config.yaml
num_hidden_layers: 8
hidden_size: 256
n_experts: 32
experts_per_token: 4
d_expert: 64
d_shared_expert: 0
hidden_act: "swiglu"
moe_layers: [0, 1, 2, 3, 4, 5, 6, 7]
router_score: "softmax"
normalize_top_k: true
routed_scale: 1.0
balance_loss: 0.00803
balance_bias: false
init_std_router: 0.0261
lr_router: 0.000338
vocab_size: 8192
norm: "rmsnorm"
norm_eps: 1e-05
tie_word_embeddings: "early"
optimizer: "ademamix"
learning_rate: 0.000378
beta1: 0.9
batch_tokens: [32768, 65536, 131072]
max_seq_len: 512
train_tokens: 541700000
max_steps: 8453
dataset: "wikipedia_en"
Below are experts of layer 4 (counted from 0) of a mixture-of-experts language model. Rows are named router (the router's row for the expert), gate (a neuron's input weights, with its number), up (a neuron's input weights, with its number) and show model dimensions 0-255. Each number is 200 + 30 x the weight over its row's rms, rounded and kept within 0 to 999.
Before each expert's rows: "comes after" lists some tokens at least twice as common just before its tokens as in all text. This comes from a sample of Wikipedia text that the model never trained on. Tokens count by the router's weight.

# expert 24
comes after: "\n", "-", " a", " of", " is", " one"
router,215,171,222,174,157,183,254,214,180,177,219,230,204,173,197,188,235,226,197,216,244,230,193,196,195,175,216,167,224,222,208,195,193,176,245,203,269,216,273,275,193,177,180,189,173,214,204,133,171,170,164,188,176,155,231,191,190,230,200,223,183,231,208,252,205,220,183,197,233,206,270,197,201,166,184,135,206,226,191,184,185,228,185,231,250,192,199,209,238,165,213,231,168,217,219,204,194,226,248,235,236,232,228,223,218,208,196,253,177,167,179,225,235,203,174,260,214,252,152,174,249,200,198,196,145,231,225,177,231,222,201,205,216,226,138,240,160,199,201,177,244,184,197,196,184,164,189,205,231,206,233,283,222,250,206,152,221,206,177,222,212,208,171,191,231,199,183,200,210,212,184,183,148,193,222,178,156,210,204,174,190,145,180,209,156,233,192,142,215,196,247,240,210,198,218,230,250,230,177,184,173,147,228,207,180,202,140,171,231,187,222,167,172,206,187,176,233,240,199,183,126,131,205,160,226,234,181,241,190,243,186,154,184,195,170,237,238,187,228,175,162,172,168,222,257,259,194,238,251,199,172,169,193,210,189,191
gate0,158,187,266,154,170,195,169,173,223,179,167,218,210,183,179,213,257,208,172,141,174,160,258,179,276,229,235,242,207,185,228,193,196,129,189,227,202,238,264,235,179,198,230,201,248,166,139,158,242,170,178,194,205,179,205,151,224,177,205,198,191,216,195,187,231,183,197,200,211,200,158,193,181,173,197,238,165,231,166,185,203,197,193,169,220,205,136,208,195,189,251,176,174,202,182,246,175,222,160,225,181,197,188,221,228,248,229,250,166,234,195,174,215,205,250,193,214,276,163,203,186,248,194,144,187,186,186,171,156,258,223,172,243,183,234,225,204,193,196,201,187,201,244,152,193,169,193,199,225,203,233,225,202,236,197,243,153,255,207,186,213,230,206,218,207,220,163,167,184,206,189,182,185,210,216,218,202,224,185,236,209,127,162,215,182,214,167,191,208,167,215,203,160,126,186,169,197,215,203,182,242,229,222,211,220,130,200,157,246,217,180,168,207,267,255,180,222,178,238,191,239,183,249,206,238,172,213,203,188,197,106,173,202,171,200,169,200,204,186,223,186,233,230,224,152,181,220,225,219,154,190,178,169,183,200,220
up0,213,209,191,210,210,256,188,196,233,225,193,221,202,242,213,185,235,214,194,239,245,193,150,226,165,197,211,184,179,197,198,156,140,253,205,240,159,233,206,179,214,185,186,150,140,216,257,217,179,257,226,193,187,189,124,179,246,249,184,175,239,187,231,189,173,196,171,229,164,171,199,168,235,197,152,192,205,108,204,235,180,174,207,223,212,192,224,159,203,230,196,137,244,200,193,159,241,221,204,214,183,209,159,165,199,207,168,180,234,203,175,213,198,206,203,225,201,177,224,194,185,145,133,247,197,232,210,236,197,203,198,237,206,203,198,202,190,202,200,190,179,207,232,208,170,202,133,166,164,174,213,217,185,199,160,196,137,229,204,183,174,153,250,165,171,209,213,176,231,252,199,184,195,211,174,198,210,199,178,209,236,184,199,235,235,203,184,262,144,192,233,191,181,157,218,193,162,152,191,211,201,200,197,212,163,187,255,240,196,255,195,212,238,196,203,231,199,219,134,219,245,225,148,251,206,197,246,161,209,169,221,211,262,254,220,168,139,231,217,217,195,203,232,148,123,177,176,177,237,208,230,194,228,230,225,151

# expert 26
comes after: " the", " a", " and", " The", " an", " his"
router,160,133,212,172,196,191,222,189,197,170,234,112,172,234,214,186,186,187,178,158,199,198,226,167,172,203,233,201,220,192,240,168,162,234,212,218,192,214,211,215,192,185,162,163,227,205,163,159,182,210,176,213,192,154,218,187,219,211,219,211,259,206,179,224,178,222,226,230,169,216,201,161,197,168,221,184,200,214,164,195,149,271,171,205,202,264,243,181,193,204,224,215,183,222,183,178,223,194,211,238,212,244,181,255,244,183,191,157,231,196,212,191,262,231,183,221,196,190,210,209,167,189,229,253,207,129,197,187,177,176,196,171,197,209,277,202,141,199,192,208,263,231,203,197,207,181,161,180,203,187,242,187,178,219,211,176,210,198,211,257,204,157,145,245,195,160,210,222,206,197,146,213,221,205,196,269,165,211,153,222,187,179,239,195,238,201,147,171,244,194,206,225,205,235,227,185,224,185,225,169,210,230,175,276,197,164,179,159,196,257,208,191,212,229,222,251,190,277,163,217,194,150,219,197,252,238,166,264,203,231,214,241,198,220,151,136,233,193,144,164,139,209,180,222,215,221,190,210,207,157,181,192,161,181,171,222
gate0,171,143,265,151,215,217,246,201,184,201,148,229,187,195,251,197,223,162,198,213,190,206,191,252,207,201,176,230,169,223,164,220,156,275,185,212,192,188,180,222,162,135,186,151,257,204,191,170,167,195,200,212,200,190,231,229,223,199,192,216,215,210,212,146,205,219,223,271,113,172,274,260,208,206,204,184,185,168,202,153,195,207,162,166,194,166,199,189,209,218,212,204,244,179,175,222,231,201,264,232,192,212,185,190,222,206,172,173,152,212,211,201,187,218,202,216,195,187,142,176,181,214,202,198,219,156,190,210,134,197,206,170,264,192,150,257,216,163,196,121,218,195,234,202,185,218,197,220,161,211,213,247,212,225,187,225,192,189,129,229,161,196,199,220,215,171,172,197,149,215,213,172,193,162,194,216,191,252,186,227,178,203,184,225,206,222,195,204,198,250,227,190,177,180,181,168,210,187,183,200,177,209,192,220,186,214,224,174,196,190,236,199,165,203,190,174,211,164,188,215,233,150,147,209,209,191,197,228,193,218,169,206,176,215,230,196,188,258,214,231,103,201,208,236,213,262,169,241,268,108,202,184,180,261,176,191
up0,230,215,214,162,216,212,208,194,212,187,205,172,211,210,164,210,191,195,189,237,186,197,220,250,229,135,179,212,188,231,149,155,124,231,213,229,155,214,179,158,149,209,219,181,184,232,179,188,196,283,165,217,230,189,154,182,213,159,180,204,161,159,228,221,215,239,128,219,190,175,199,192,207,162,221,186,186,201,213,210,173,210,164,198,208,188,163,208,190,220,137,223,232,170,209,218,184,210,198,238,205,197,220,232,215,235,204,162,234,195,249,200,222,186,213,187,181,259,194,170,215,207,176,226,238,249,202,189,208,249,185,208,228,189,180,213,253,154,184,216,231,226,188,161,169,185,226,209,160,235,235,139,137,190,203,236,181,269,219,181,184,263,195,179,228,189,171,202,161,167,177,200,193,245,197,178,181,234,223,219,202,196,227,226,184,180,182,245,128,194,209,251,144,249,229,175,220,175,203,206,243,192,170,149,162,143,250,149,177,235,200,198,200,187,181,228,233,230,204,209,236,174,211,236,225,223,180,226,132,186,247,235,182,198,228,235,145,116,193,187,198,178,212,206,206,182,172,229,240,241,184,244,243,186,247,161

# expert 16
comes after: "1", "9", "0", "2", "8", "7"
router,185,231,241,172,138,233,255,179,202,193,208,218,137,158,178,209,198,248,170,242,156,210,204,243,203,198,176,230,198,225,184,151,231,237,217,215,168,196,205,196,188,180,201,274,241,142,231,191,166,165,239,197,150,213,189,181,167,201,213,214,159,235,152,213,188,198,233,138,191,221,240,186,202,214,245,201,239,198,166,200,214,204,212,160,194,199,171,230,215,209,204,206,202,162,232,207,183,157,208,224,146,203,163,193,220,142,236,172,213,175,184,196,216,249,200,205,157,216,187,226,229,203,246,153,170,161,149,246,122,141,208,170,216,219,215,243,236,212,197,205,186,226,164,224,181,176,191,266,152,201,211,224,190,209,227,201,165,205,188,203,242,218,282,254,247,206,188,193,166,215,216,184,254,184,177,199,209,168,175,213,159,200,234,191,198,194,219,242,210,189,204,216,203,147,168,214,143,188,186,229,210,152,162,190,223,226,163,232,158,232,171,240,200,145,218,229,231,206,264,271,237,191,246,183,193,182,175,193,224,190,239,184,211,224,184,189,180,221,133,223,125,202,221,237,217,229,230,194,203,181,196,176,200,214,239,205
gate0,177,226,223,215,205,246,230,202,219,211,208,208,193,216,225,159,211,190,181,206,267,231,119,277,235,154,160,190,195,196,285,201,212,212,190,153,235,212,177,182,188,194,176,193,173,136,197,214,206,196,188,198,200,153,234,243,206,224,213,229,181,233,251,223,164,191,207,152,236,242,186,245,224,185,227,192,218,199,166,181,214,221,250,151,157,212,172,197,200,183,243,215,245,176,161,195,179,197,172,203,184,206,180,231,187,201,244,192,146,180,198,226,171,236,182,194,230,237,164,164,154,243,192,142,240,183,197,228,211,203,147,179,124,231,254,203,172,198,204,244,215,195,259,171,216,150,164,209,210,183,150,206,226,170,203,199,163,168,164,191,214,213,181,209,177,175,220,195,227,281,182,187,242,220,186,194,239,203,236,184,202,238,213,137,269,276,185,242,225,198,205,207,232,209,165,162,141,196,194,203,165,231,223,195,177,173,173,218,231,186,152,220,181,237,209,225,189,265,194,187,192,189,202,188,178,173,159,224,235,199,177,189,187,232,201,173,173,129,216,182,191,214,197,156,179,233,188,161,179,193,247,202,241,174,188,208
up0,177,203,137,239,193,159,170,211,289,200,213,216,192,163,180,205,216,205,218,187,193,140,228,177,182,227,192,204,211,114,186,216,168,242,205,183,193,210,180,201,238,220,211,158,250,226,161,154,182,228,181,224,229,181,207,184,228,231,255,148,252,218,184,219,176,168,236,256,195,225,190,164,161,230,180,237,190,205,219,243,212,164,262,215,246,232,268,197,220,193,184,200,165,220,211,163,184,199,216,221,246,203,215,150,233,171,199,198,156,269,212,184,197,187,176,220,193,208,186,164,207,217,158,202,209,228,205,196,242,208,209,194,240,197,220,173,187,196,237,140,199,148,231,235,216,175,199,172,207,170,225,192,204,186,217,134,229,224,207,230,195,173,203,187,208,171,205,220,230,192,196,193,232,223,193,230,201,206,176,183,190,132,176,188,119,215,195,201,124,184,204,175,200,207,192,183,246,235,213,235,228,243,214,283,202,139,227,172,195,265,211,216,183,205,145,263,190,166,190,177,218,207,152,245,224,192,211,201,245,229,182,233,199,142,205,194,207,268,151,154,241,208,197,239,206,175,202,182,237,190,163,216,195,185,210,233

# expert 27
comes after: " |", ",", " the", "-", ":", " of"
router,171,181,223,217,186,183,187,204,174,195,179,219,190,183,157,151,198,206,144,198,198,187,210,215,155,214,154,212,226,179,207,188,158,197,178,197,156,130,261,180,283,195,179,198,218,209,153,186,232,200,254,190,231,182,209,168,224,155,238,186,193,132,209,215,162,214,260,212,200,202,186,189,153,231,189,161,175,172,187,170,249,222,241,186,188,226,201,178,249,203,177,155,212,213,212,224,196,195,229,202,205,181,219,204,253,241,186,229,239,237,205,154,215,183,254,164,213,203,219,163,175,187,199,231,230,143,199,280,160,194,209,196,174,220,126,211,203,174,238,159,208,187,179,205,163,227,192,204,232,232,228,194,144,193,195,204,223,223,212,164,263,165,155,183,133,171,236,171,162,206,178,211,274,193,191,203,180,201,234,164,205,230,231,187,188,193,199,217,223,208,169,185,216,173,185,161,175,225,241,190,137,214,167,144,147,183,151,183,189,198,239,142,168,202,160,172,213,207,198,150,174,189,180,169,170,202,235,195,244,202,236,177,195,215,242,196,204,191,165,234,227,218,186,205,219,188,197,146,245,165,241,249,268,216,250,193
gate1,172,200,232,205,155,234,148,147,204,208,218,179,202,191,253,238,206,184,182,237,187,236,248,244,216,218,219,181,186,216,168,230,175,232,240,243,193,226,234,189,180,247,161,230,199,171,215,211,232,215,212,211,213,207,143,214,166,200,191,160,208,158,150,194,166,210,163,168,219,197,174,196,200,164,190,231,156,225,235,236,173,213,221,175,200,236,148,216,188,228,183,148,234,198,204,149,191,279,180,162,203,158,164,198,227,214,191,290,161,216,224,264,199,215,188,192,208,153,224,232,137,209,186,173,153,151,207,192,117,221,199,146,180,159,171,138,228,171,159,191,166,200,188,190,186,173,212,203,189,149,190,201,213,159,167,172,261,162,222,175,222,182,165,163,209,173,226,240,218,241,187,203,203,182,242,212,238,226,171,174,236,171,159,209,197,234,184,213,194,224,188,177,237,183,200,235,222,207,197,215,242,166,218,175,132,190,245,168,179,233,181,192,229,228,247,236,197,258,193,198,224,237,237,203,217,195,245,209,221,152,189,204,210,206,189,250,184,167,205,209,155,191,247,216,188,220,194,159,237,234,173,197,194,258,204,235
up1,176,184,156,217,201,207,185,181,204,218,243,239,236,171,197,232,182,232,165,218,123,221,230,171,196,132,205,244,240,184,204,210,191,210,187,197,201,236,183,163,210,180,219,194,210,224,206,220,214,176,215,256,198,209,166,190,238,158,232,188,125,181,200,195,185,199,150,156,189,224,196,169,205,256,220,202,228,250,175,212,220,194,233,190,167,157,185,208,224,179,167,177,195,205,227,223,194,236,196,149,234,149,204,176,247,214,208,194,208,189,207,212,220,236,181,209,257,195,190,184,246,199,233,240,217,219,212,204,184,248,150,208,212,228,206,188,170,144,135,187,185,203,215,163,209,128,142,230,204,142,206,195,206,186,137,213,196,191,225,208,212,248,219,263,193,257,187,188,190,156,200,173,188,149,233,132,172,201,209,196,219,115,179,205,192,207,187,207,191,194,197,192,278,185,210,204,183,193,138,175,187,155,202,185,197,191,213,226,200,176,217,135,219,227,148,264,190,196,128,155,240,222,236,222,189,198,205,203,166,182,264,175,222,194,158,212,151,195,180,171,222,209,208,133,190,209,280,226,222,202,238,172,203,213,161,189

# expert 7
comes after: " the", " of", ".", " a", " his", " The"
router,165,155,160,189,282,208,158,202,161,174,200,179,167,193,211,238,170,234,176,238,223,235,221,238,218,145,238,199,150,197,253,145,174,153,287,277,219,278,178,223,238,192,161,157,161,154,164,191,204,221,202,195,230,178,250,226,139,184,186,130,209,158,178,200,172,198,180,226,234,202,195,212,204,181,243,239,215,228,191,204,192,206,210,189,189,174,209,190,197,124,211,216,196,167,191,249,211,179,239,192,199,227,175,273,228,193,213,205,153,167,242,229,179,255,220,205,225,179,192,178,204,222,210,204,201,144,219,130,161,154,168,206,179,223,227,221,208,205,178,223,231,218,194,163,219,205,154,152,176,203,222,220,199,196,196,193,210,199,202,175,164,218,156,185,234,211,190,224,226,144,161,200,242,198,212,232,234,230,167,253,197,192,170,219,215,199,210,163,225,167,235,266,224,218,197,216,215,192,202,214,198,225,179,215,128,220,199,183,201,217,224,189,214,183,226,247,182,183,116,170,224,232,211,195,178,181,223,229,207,218,169,210,151,200,213,181,232,195,175,143,190,212,215,209,164,227,216,206,202,174,208,214,228,156,231,186
gate0,230,168,234,225,227,160,174,172,192,209,221,153,158,221,200,189,229,198,181,213,237,201,250,151,222,194,204,195,178,179,221,189,197,208,157,186,192,281,200,201,200,184,194,214,140,247,144,199,173,192,260,191,143,178,234,160,211,237,224,141,155,202,179,153,227,166,168,184,231,178,224,210,247,208,197,224,160,147,149,223,156,178,201,234,227,193,199,159,226,154,186,159,180,194,206,214,223,189,181,225,229,187,233,219,167,227,143,190,156,196,220,207,237,185,194,197,257,184,217,148,232,227,135,177,230,222,234,191,183,233,184,244,207,199,206,207,149,182,209,127,185,230,250,210,183,179,233,155,211,229,215,175,155,204,180,159,213,251,199,150,182,170,190,175,220,210,159,233,237,186,174,185,177,183,223,185,195,132,228,155,125,190,209,190,197,192,183,211,157,235,199,239,229,207,183,149,202,286,185,153,217,195,237,178,173,201,204,269,199,200,208,193,209,176,246,233,184,209,165,220,162,152,183,160,177,227,201,219,225,190,208,152,220,210,211,207,196,209,170,221,210,191,247,161,229,196,142,163,186,156,191,215,197,183,164,229
up0,217,237,187,198,231,164,223,184,168,168,229,236,162,202,194,201,177,232,194,136,203,197,247,190,175,245,234,218,229,202,158,274,221,166,221,215,148,189,186,257,201,224,199,185,200,181,172,200,210,244,138,172,217,185,203,197,174,183,187,139,210,172,139,207,163,180,189,168,209,181,224,242,204,218,229,194,187,191,235,190,204,212,209,181,200,171,257,186,197,249,286,225,214,165,180,245,191,176,248,197,214,202,220,200,204,172,220,207,218,191,215,202,178,196,172,192,198,156,212,214,234,211,186,182,166,194,169,189,294,147,223,171,151,198,215,195,210,167,201,206,236,210,175,165,206,179,206,186,262,199,174,178,155,249,189,242,145,157,199,231,178,244,219,212,233,237,233,125,265,267,169,142,185,177,202,183,220,161,203,179,228,189,212,187,229,154,218,223,141,218,157,192,192,200,172,272,197,202,203,196,214,210,178,181,152,204,201,171,214,245,198,178,189,235,214,223,238,261,235,241,212,215,219,234,178,202,177,234,192,154,192,157,245,207,183,235,220,191,214,200,206,200,192,193,231,207,171,226,162,220,272,148,165,192,270,202

# expert 10
comes after: "\n", " |", ".", ")", "==", " =="
router,216,153,192,141,233,238,199,215,188,212,206,205,224,157,231,229,183,169,199,206,253,219,195,126,145,185,197,177,173,219,240,195,231,205,206,188,168,241,205,154,196,171,259,218,182,211,173,211,173,209,176,258,183,174,211,200,217,169,153,237,212,181,253,214,205,184,240,238,267,186,241,164,138,237,201,232,227,203,214,180,176,150,247,184,212,185,189,194,202,205,205,224,149,236,230,218,224,229,232,194,229,219,201,146,196,215,241,177,166,191,165,210,182,187,203,228,239,162,146,200,179,156,138,230,206,240,164,209,178,222,218,205,212,244,216,146,191,234,164,229,163,223,187,188,218,181,201,214,169,227,189,211,202,220,192,207,154,215,196,229,193,184,211,202,237,199,190,191,183,148,241,212,195,166,155,195,199,120,256,149,161,169,136,196,206,209,167,218,191,199,169,201,205,181,220,209,212,230,183,150,260,242,187,164,226,179,235,185,168,228,240,172,249,182,180,277,203,176,193,157,149,260,192,201,174,203,183,251,175,175,209,159,187,139,202,186,172,205,223,165,230,135,152,216,151,224,207,197,179,228,215,172,175,198,202,154
gate1,219,295,211,226,174,210,250,189,203,190,193,210,261,219,211,226,207,179,186,184,214,265,246,231,256,218,235,303,226,181,220,226,217,211,226,205,216,202,202,231,182,188,158,203,227,220,180,219,193,194,182,187,135,141,230,199,182,156,208,178,182,253,202,188,201,156,225,214,233,246,221,204,202,213,160,232,217,184,144,179,205,203,210,235,202,207,252,192,169,205,254,183,179,239,191,255,242,125,227,209,171,179,168,211,190,215,211,185,221,197,219,185,250,199,248,219,167,195,217,230,187,235,203,228,265,174,179,193,198,177,238,215,239,225,194,172,243,157,215,198,217,219,199,187,222,171,156,217,225,235,219,190,224,192,228,253,154,217,204,207,225,256,170,183,206,178,198,200,181,202,179,220,264,203,204,175,218,161,220,169,156,232,275,150,169,203,151,226,251,289,192,209,214,204,197,203,181,184,170,189,209,218,242,210,262,186,148,194,245,215,174,162,192,196,176,222,192,198,170,223,259,198,197,139,177,223,192,212,200,185,221,240,190,248,206,192,219,269,258,202,191,202,193,181,166,170,194,224,228,221,208,203,170,186,186,242
up1,185,140,194,174,181,227,164,213,202,279,207,187,140,197,191,183,188,262,176,235,165,209,205,112,196,195,210,184,151,242,213,175,182,240,179,184,176,163,193,234,223,254,201,193,148,207,197,145,203,209,183,187,231,225,217,240,216,195,195,239,238,111,161,163,171,213,214,227,209,164,196,187,188,196,278,206,157,214,222,228,247,186,208,180,183,223,239,197,213,247,143,209,205,180,256,135,185,225,208,172,163,206,197,183,235,200,223,258,214,210,156,189,202,183,204,173,207,193,202,240,203,213,185,187,179,208,253,220,159,165,197,198,212,202,198,253,188,198,217,212,161,178,190,184,169,179,177,170,213,173,182,182,178,224,225,192,243,182,155,195,162,178,218,201,202,193,206,194,244,159,227,185,213,225,184,176,192,222,205,219,277,220,168,227,219,184,201,158,130,172,215,237,193,217,192,195,201,187,203,181,183,221,183,200,158,184,218,213,115,176,212,208,223,186,207,194,222,254,268,174,248,211,130,247,210,221,159,200,204,218,193,159,153,192,206,241,169,210,134,169,192,208,240,153,189,185,232,270,181,211,241,196,217,155,187,155

# expert 13
comes after: " |", ")", "7", "4", "6", "3"
router,209,169,175,179,197,232,130,190,162,199,234,197,230,252,177,239,152,212,153,187,225,209,190,195,206,247,207,213,186,206,204,189,163,216,223,130,176,190,218,232,188,243,207,248,234,209,164,219,227,150,232,184,174,214,170,212,230,159,205,210,230,146,141,145,204,198,180,189,219,161,218,207,194,165,225,172,187,192,183,197,222,225,250,202,183,212,132,137,197,243,208,184,190,233,233,187,193,201,138,154,227,183,233,153,166,215,180,223,201,183,218,199,228,191,203,219,245,157,190,259,228,210,167,213,152,152,162,215,237,186,268,224,198,170,146,202,205,236,208,239,210,186,213,222,214,238,203,194,202,155,199,162,182,203,232,233,240,218,184,159,171,203,249,212,204,199,172,167,221,221,250,274,167,230,233,204,226,163,196,230,203,167,195,170,210,158,281,244,161,211,158,214,218,198,274,221,233,157,198,211,253,184,234,176,234,185,179,182,189,193,181,185,240,202,177,197,233,183,226,164,198,163,196,182,192,207,196,140,182,191,203,166,158,193,202,223,264,255,190,173,144,160,231,228,195,240,257,233,202,183,209,208,181,187,218,218
gate2,182,159,212,222,179,208,250,164,136,204,162,211,222,238,215,192,211,200,198,150,178,194,152,168,225,177,204,240,185,248,184,166,216,199,211,223,276,189,222,267,203,252,233,150,181,209,237,198,227,191,186,262,192,205,189,178,196,252,189,195,125,217,170,160,172,167,197,172,245,226,142,185,200,154,201,164,200,197,263,173,162,228,214,206,180,225,201,186,211,196,188,199,260,182,197,219,125,178,195,189,187,154,197,235,229,225,157,210,203,202,138,184,220,226,207,172,230,170,280,198,238,184,138,189,158,222,127,212,192,195,222,189,203,187,176,215,160,219,152,150,193,145,172,218,184,221,164,201,182,248,210,151,175,207,203,236,228,185,186,153,213,159,219,210,255,208,239,237,186,221,188,163,189,238,170,190,191,190,192,188,202,187,203,191,225,213,178,184,196,166,153,236,241,200,208,199,224,157,187,205,202,146,185,178,214,213,227,239,218,224,120,169,175,192,190,143,185,217,223,256,221,214,224,209,184,170,230,147,189,216,212,199,185,211,204,216,244,189,202,196,195,234,265,165,235,130,250,223,219,219,218,183,212,219,210,182
up2,193,191,290,216,231,240,194,221,221,253,258,224,277,186,179,235,191,210,211,227,190,185,159,221,257,218,161,149,121,221,225,230,201,229,221,286,183,258,193,163,214,176,243,194,227,276,171,184,211,206,178,159,184,130,200,248,229,199,219,204,209,175,183,180,179,167,170,177,163,199,207,240,175,217,224,229,164,178,204,243,184,229,161,215,194,200,190,206,190,206,196,193,159,185,189,200,200,253,269,209,192,171,205,239,190,191,194,200,189,122,167,165,193,222,215,217,193,226,180,209,213,261,226,243,211,215,140,206,227,205,232,234,231,263,250,163,180,202,181,161,185,197,235,184,219,150,190,170,179,199,232,194,182,184,242,215,195,174,185,239,198,212,200,156,224,181,197,201,159,227,144,185,198,206,163,180,247,236,201,196,186,255,208,195,190,229,152,197,225,114,168,200,157,215,194,174,139,230,184,176,210,211,213,210,200,254,181,193,224,186,167,208,216,197,180,202,201,172,193,252,173,162,212,178,208,166,246,199,203,238,164,204,209,210,226,206,187,237,196,206,157,207,209,164,234,178,191,211,203,183,199,153,174,274,195,227

# expert 2
comes after: " ", "1", " |", "2", "3", "4"
router,186,235,199,201,211,180,193,169,203,239,168,159,235,252,199,244,281,252,220,266,240,236,188,251,239,179,177,158,179,146,180,260,214,210,214,219,212,173,210,156,256,186,211,226,253,196,180,226,152,175,215,194,189,182,182,238,192,218,246,255,251,196,196,229,215,197,225,218,214,227,132,215,167,200,171,197,209,146,194,161,163,193,220,142,166,255,145,143,162,222,179,232,166,190,196,164,192,198,175,223,233,203,242,248,171,220,161,223,260,164,150,223,180,180,213,216,182,231,229,215,149,252,174,180,165,220,185,203,223,199,213,175,162,234,226,204,182,167,196,199,185,206,209,234,238,189,184,224,217,170,236,204,204,252,207,239,147,194,191,200,153,188,158,182,244,167,199,193,147,201,170,190,221,174,153,167,204,194,228,236,272,194,165,164,244,226,175,223,164,184,183,205,221,222,215,171,217,182,168,236,200,206,192,207,199,221,206,194,193,213,195,176,249,219,200,236,169,149,235,209,165,183,170,225,155,180,218,162,181,235,239,217,191,142,210,243,206,220,203,212,161,179,210,157,200,232,176,146,211,202,212,225,187,144,207,189
gate2,211,240,211,218,233,166,243,193,191,196,206,244,177,221,207,220,224,118,193,221,207,210,203,207,225,155,252,214,202,151,182,205,219,116,233,197,200,166,192,194,215,228,238,191,182,159,210,202,176,179,159,190,213,227,220,211,197,172,197,207,191,237,198,172,189,193,215,251,223,238,180,284,219,269,166,200,185,204,200,189,223,134,146,192,239,234,193,230,161,242,204,232,186,211,227,237,189,217,202,212,221,198,197,149,132,192,194,213,210,191,182,184,141,119,241,153,208,158,196,229,194,211,239,220,225,237,260,195,193,228,197,183,192,200,194,218,205,170,220,177,201,133,221,212,200,171,223,197,221,193,196,240,161,181,180,199,186,163,184,223,164,202,163,187,178,266,249,232,163,198,204,216,248,152,217,244,203,193,194,182,227,187,210,171,206,235,197,245,205,201,253,213,174,187,199,216,154,171,207,203,199,174,200,202,102,215,178,306,191,193,165,266,155,229,185,130,193,192,190,182,209,192,145,211,236,217,187,224,190,221,205,189,180,199,275,203,230,182,200,202,193,196,212,192,164,231,161,202,225,182,180,226,234,218,273,188
up2,205,192,184,232,194,217,213,196,190,174,171,226,208,251,240,231,231,223,186,189,175,242,235,217,224,221,202,155,258,196,181,185,162,156,195,209,207,240,216,173,215,269,161,209,205,213,225,191,206,216,232,224,216,233,199,220,218,225,228,237,191,169,227,187,114,199,215,154,210,181,223,275,229,220,159,179,188,181,155,189,144,234,197,169,169,203,199,216,186,236,165,190,219,233,247,242,228,219,150,189,232,202,186,201,209,240,232,215,192,176,186,191,208,189,232,203,184,167,192,199,199,206,216,154,174,184,209,224,200,227,199,164,214,242,230,281,237,163,189,206,162,155,213,179,200,235,198,206,206,237,203,247,185,210,206,250,188,176,228,247,152,159,200,244,182,230,206,147,148,231,185,210,188,234,182,267,136,184,203,178,265,256,231,167,220,202,221,168,211,211,194,201,217,204,251,175,211,232,194,147,122,169,199,184,141,223,208,185,203,276,190,171,178,199,161,239,177,182,180,210,180,149,195,179,162,199,227,224,153,140,259,214,234,170,226,207,195,239,198,197,151,179,214,241,169,225,210,191,279,181,208,192,207,209,161,237

# expert 20
comes after: " ", "\n", " |", "|", " (", ":"
router,206,213,179,214,176,144,227,119,234,229,209,195,187,185,215,221,223,192,205,242,208,223,185,167,234,220,205,198,195,168,225,221,252,215,202,223,271,155,213,164,239,134,205,206,220,211,223,211,237,202,168,144,224,179,242,190,237,187,280,223,223,191,211,172,141,201,228,219,188,111,215,214,184,158,203,219,197,179,221,200,208,179,234,214,194,193,199,247,235,234,170,161,192,203,198,175,219,240,145,180,194,196,199,224,235,238,175,206,213,226,163,227,174,161,189,191,246,195,192,249,185,222,153,215,238,170,176,253,197,281,204,195,215,188,206,235,185,230,155,182,158,202,249,172,221,138,206,164,173,163,229,215,185,210,197,186,184,179,239,202,199,208,189,203,162,205,174,190,182,218,241,162,197,224,187,242,205,171,198,205,221,213,230,183,204,198,126,220,224,201,189,195,195,267,205,164,211,249,243,205,230,166,210,189,196,169,242,162,215,225,196,261,261,181,220,168,253,182,222,184,160,152,237,149,198,190,184,223,187,202,123,234,178,232,171,173,160,253,164,173,173,173,201,237,153,234,166,169,214,165,227,205,196,206,158,229
gate2,230,214,198,234,191,178,149,194,223,194,199,186,164,221,170,190,221,148,233,185,232,173,190,221,257,259,199,233,149,203,203,189,216,171,233,180,206,206,173,188,242,173,154,198,237,134,169,223,178,202,203,174,157,165,181,163,178,185,205,234,167,228,221,190,146,237,230,179,182,192,222,219,173,215,217,207,214,175,206,229,177,207,208,200,148,181,197,187,230,168,250,173,201,168,178,183,161,200,203,144,188,195,214,142,185,162,244,194,196,224,198,244,173,212,244,193,173,176,201,264,252,211,204,194,206,232,195,244,220,247,198,156,183,215,163,208,214,238,215,153,214,215,169,227,199,227,235,184,181,243,208,180,152,99,246,156,178,186,182,207,199,151,184,163,211,195,282,167,219,225,193,261,220,240,170,228,156,204,222,177,190,187,211,181,137,236,216,208,224,212,190,218,222,174,163,199,274,197,212,199,194,218,173,205,116,185,243,219,213,161,223,275,207,182,241,196,197,223,189,218,186,199,176,183,249,223,234,223,235,213,206,214,213,136,228,227,182,201,210,251,180,182,139,245,239,210,142,234,187,162,159,178,215,181,204,211
up2,233,198,189,227,234,216,164,252,231,171,157,189,222,213,190,183,171,188,195,159,174,153,210,172,216,186,148,156,236,196,139,214,123,173,187,192,237,126,157,217,225,207,234,173,163,183,202,199,221,213,145,215,242,236,196,213,185,188,202,155,167,176,254,217,170,189,183,148,138,189,231,230,186,199,160,195,256,197,167,189,171,235,143,280,210,195,236,199,155,190,186,173,192,147,153,167,205,197,213,256,172,168,201,233,169,210,192,207,200,218,211,180,164,161,198,184,264,247,190,210,165,183,231,168,142,240,239,203,215,256,196,235,133,264,175,229,155,185,187,232,186,197,178,164,179,230,251,225,196,240,195,177,171,118,222,185,226,199,205,217,172,250,183,182,197,209,139,218,147,196,214,188,176,199,177,167,219,218,216,242,178,224,226,189,175,226,151,214,154,265,178,202,174,205,196,217,181,191,234,217,241,243,193,195,172,247,204,212,235,217,179,174,196,191,152,163,196,197,255,216,199,198,184,209,176,181,214,223,221,180,171,179,198,226,190,180,207,227,203,216,156,205,238,196,203,224,169,234,162,183,182,173,209,222,191,170